From a checkpoint of a small mixture-of-experts model trained on Wikipedia.
Size: 14 layers, width 512, vocabulary 38837, 196M parameters.
Experts: 24 experts in each of 13 layers, 432 squared ReLU neurons an expert, 2 picks a token, a softmax router.
Training: a variant of Adam for the experts, 1183M tokens, 9026 steps.
Below are experts of layer 10 (counted from 0) of a mixture-of-experts language model. Rows are named router (the router's row for the expert) and show model dimensions 384-511. Each number is 500 + 50 x the weight over its row's rms, rounded and kept within 0 to 999. Numbers have three digits each.
After each expert's rows: a language model's description of what the expert responds to. This comes from a sample of Wikipedia text that the model never trained on.

# expert 9
router:456436550457433544562495488486496453507548493453503401606496601525563468482593522522573448577413514507495449419438496503481552555485541438472564527465516461500457540531521472446544558486437408586479485553464455530495501449485439401501513439457462527574523406538567509538506499525555524492564545530464523547553538505518503498467592503536459556524576587579457425538492473436505488489403
What it handles: Year-prefix digits, table pipes

# expert 20
router:616534460503573505539497556423443470542514577493511463612506473430519504456545538465451548469463547511524505479425469496478566466577567482512551486583501572483426511475594488454494592516563503525579456533411500514557472501514509472524472549534487437459455463496489542544560583577466481438521515489563474519526540439428555476449486599581430487449481547460511518422560533515521567572512
What it handles: Outcome verbs

# expert 15
router:554568537423501497578450408490540545448472510519520473548503415488470537455565502534416462550450461506483500582492503398508514560564533497435496586480571485521508452502474496516520577572498540487485441407491529424596475550450539555449585516468501457547601498495487418497477415422502420421538475447492468500466544484495482447479470554501564391579483443531602509589510441547491527439465
What it handles: Table row-end line breaks

# expert 3
router:512490520594580527473466461568477475581449615560414447478460429487471608538510534543527520417501521456561489414465514502458428478552456553546467615440556482574565519447428583558460528532414507440494610540502469488521504462452487446543527560503458516519586539484535447475547521441601423509407512508483423475526463549518442513493553582575483569501585436487533474492515480463440454512463
What it handles: Reporting verbs, separators

# expert 22
router:473523581511418529516541491545470467498517473561490468530496427469464512560543507489497525547460488527494530588456552420527423600445503513485513525478438452554467459623482476512497489501479450497482421452416500523499460465513496383589456453577553517496494544427463544496550491488525534416472541498470507518501456482539543519526516572499554494549493510482552507443487502481475447495490
What it handles: Word-initial verb pieces

# expert 17
router:468403514426460453530526520454494478459483425599560450530483405508530421507562572476556493500513476472554484646565537429512511511517455535429486464465515534516445578474495530506524532415428449549536630469476576562552482498531489526429553401519548512464538559527461523463573568527516583487516516428573529488446551445520531440522527514497431456542477527495526564536499490429485493474437
What it handles: Geographic measurement notation

# expert 4
router:394486476586559496513505493466500500450461509493437471477539607479486520530462458475523489475441540493464525427513466582485523523457528510419551478512538440516526464444487511458499517445446513449544446522444468425404518480527535470498525437461463475526449429556503503541461449470535470556564522536454415405607507454522527495472495516615459571564516500507525516505507566542541468539538
What it handles: Personal name endings

# expert 19
router:432601517460501484496495413455493451491529468452558535458455437521571536470463531407469533477503519515465485571550513564436420432463547498496489514577508565404476542451450522469515463502509433509491516469599470565463577434431529547545550447535439531486459509481555478462385570491454570385491524390486539471443484542503496549519390507583498551474504462519462412427517571533426483526544
What it handles: Possessive apostrophes, closing punctuation

# expert 18
router:560481475558553535508585542537540539443488549564465511538606501505498523511412510557445438486498571459533456462482590417468465404563448542545512528546453527496496461486580515432472478478602440514465422432503598478534494463552537544523436463450467515549522545567408532492554533537550502429479573546509477467563536544471431512520475554491494441526495528584465541510524474499545467514476
What it handles: Foreign name fragments

# expert 7
router:542517466492491519456569474494507556473489550469527516549603466437476522459395485581456549539424574444455389535498531474480523494482555579442514458463531541476458477486499547422566565468575437532572552544494562535534439441495485445549498526449595472484435474502536548459492478529517535543571497465535491478513561533544537460552441553557519537513550412558506500440495548423554495475533
What it handles: Taxonomy and identifier fragments

# expert 14
router:476407527500465462557525535585476405553554541434500535432552542492568499461512531466517445465486514578531469585471541533480486502577472582521585546543499477449515563433577434473502474518474407541569523476526511485413448548464494443409565519482483539498484498497447534530550449546548562489569444481461455506538586514457528511501452534460510485566484524411441447479503455530432527572542
What it handles: Buildings and described objects

# expert 10
router:431483519609558575473439490559537543533496464578553498504589496519532559455416491517524497502457444565399403500431563506566512508451505467541525504446575512499493467581511432492517424523390529472450424481520456426486546574398454451394529477534506539496464508463505439574446452477657535562481465522483510455437503544563499508499463507445484515506537431560474464552462510572464532604506
What it handles: Biography and infobox heads

# expert 16
router:469524479568481449428611496521526411585562594485460433512532534540533553511546552536484572472425479590516455463417478521576552611534555553568499497494536441555537449523423500450557436488517532521489453507419418506563440502466551486436538400408457472469415436554492613405567456507445572464522524575474396436522478520470460442450475476561508486557544440491517579566417485418426512427478
What it handles: Title colons and decimals

# expert 11
router:537433471479479428451439456417494402440507596447534556442459434516559575472535451561606516477401536576432444628568525447413537533497562547542554429576559467569516564472513480533577461490492418557514453586506586515492560483529468468406545448492488545526520548464478566489507535459527560502532461459490458528516465549510504522523579499571469554426574397566484553468586489534473505570486
What it handles: Articles and infobox dashes

# expert 2
router:556477553474513575480430507538499532516476468516564476491579606447461543503490488540522472437514568526559443515457468613498526523450431588482497547496592417440601485560524514511467517530454480559539412492480557404548566588524518477544503494519547544457535467510497515554517525522433573467463501343535494509534525488439500513510418569480507466542511478512489531603568446560493513526513
What it handles: Quantities and numerals

# expert 21
router:493482503466417469532478578574466506530515469528474481457475492491560513546498586539545487473508556478557429615444554508396542455579516593523438580482548464498476467433475528576439575475525510549470488455510491537406538440481475560536582529519498432464503473516494468555550498525585467612544545447552544516431613444527437438562509434450460542473574517406529415577479530528455466503556
What it handles: Sports competition terms

# expert 1
router:443413505535457505526435450453502407559506451446543535480485424497508516482535467450516498460421531523561436401502498533530473484497609545489438506419543473505492462415574553508449503433423584577594376461494434492455559560474452499407534435521442511518489504523442493498511431524579563425558522533475518474556501536541544516488515491515477614483549506520554524543476597585596545560563
What it handles: Prepositions and common verbs

# expert 6
router:462438464459524532538563463549497521477464435430455487547529589482492449523435517462465512469513479551488538476509591401473477546463420545446514567449454451506505560536499519512477520484495495466418457406418555463526421585448458484609470400483544552500537475462519470529493528399591604398519523533524583551540481566516587521558430524457430523551453507520443434474529548524459385487552
What it handles: Digit strings, fixed openers

# expert 23
router:502536430551464510574543558423576441550470397565472543456559571528460410477582511514429438444539474462578486503556495551476428476547502566474500495604506504460495556432483584438582444450490501528510523493542544419418505524462462527535538512481483492507476444553547462497557505491524556471437533479547486460420535542451513497438422513575462466442590432496491478464508490465557419536426
What it handles: First names, media credits

# expert 5
router:461431525589427555505489562509472514552562522510489522436561525439490472538549488453546446587517582480465521460551480538495498477447544557407538528484476568587503421415542430563457525486520543569567515477434498458564453487477457456492533493387400414563552498491536546523526415516533567484577585541506433511567450507518462557509533511508461549527453487474573437556439472474477474501589
What it handles: Biography occupation nouns

# expert 12
router:484487530607505564539523461443534437520575446532514465485574478506521524494496448487626549483488460553443445572439560504462518548533560516461554551554456578513471564463530488499436515580402400481473421622457456528489475461426501462466478462498499551588523493457531508439442470484619411584490425562460400454515568487551575478447562567441461495561543546404489511541492464433533520519463
What it handles: Dates and time prepositions

# expert 8
router:528545457527497556521496566568468504521448456547517425586473527535438521584517485514568538466588481430497490485432520426544525505533474576529438476437439587558592470508508595550439551524468504458504655582455473507545536472428471461535560496520520439491606464453445520561585524463461545483425502449468563564492489512519494507441521494531469499531501506557527478525538428445586441468562
What it handles: Table cell separators

# expert 0
router:450493421466468422552558545569524472502542539557533484430504429484532504438564492494471494458488532521422528480488478477518539527512573484533523527531473557471497479442478531418453533423422442603531449538474453460494560455466577486386464538529582487488403527468566517496517490481496534487569516468449525504549505570518529528565495495432446465490523538447510478517554502436489490577500
What it handles: Clause-boundary commas

# expert 13
router:455486499505456530487502501441458477524440547519491495577569584439543588557480455522551497546532423507465543454446565493549523374533464539510485575482496553547456497488512509468495488423581488451534431582500434439560475572409432564514418472566533518494528472555495561457502467523549545464450442480569483479582405459525565586554565487496419536451582536500557406527529481524591466539464
What it handles: Sports-career prepositions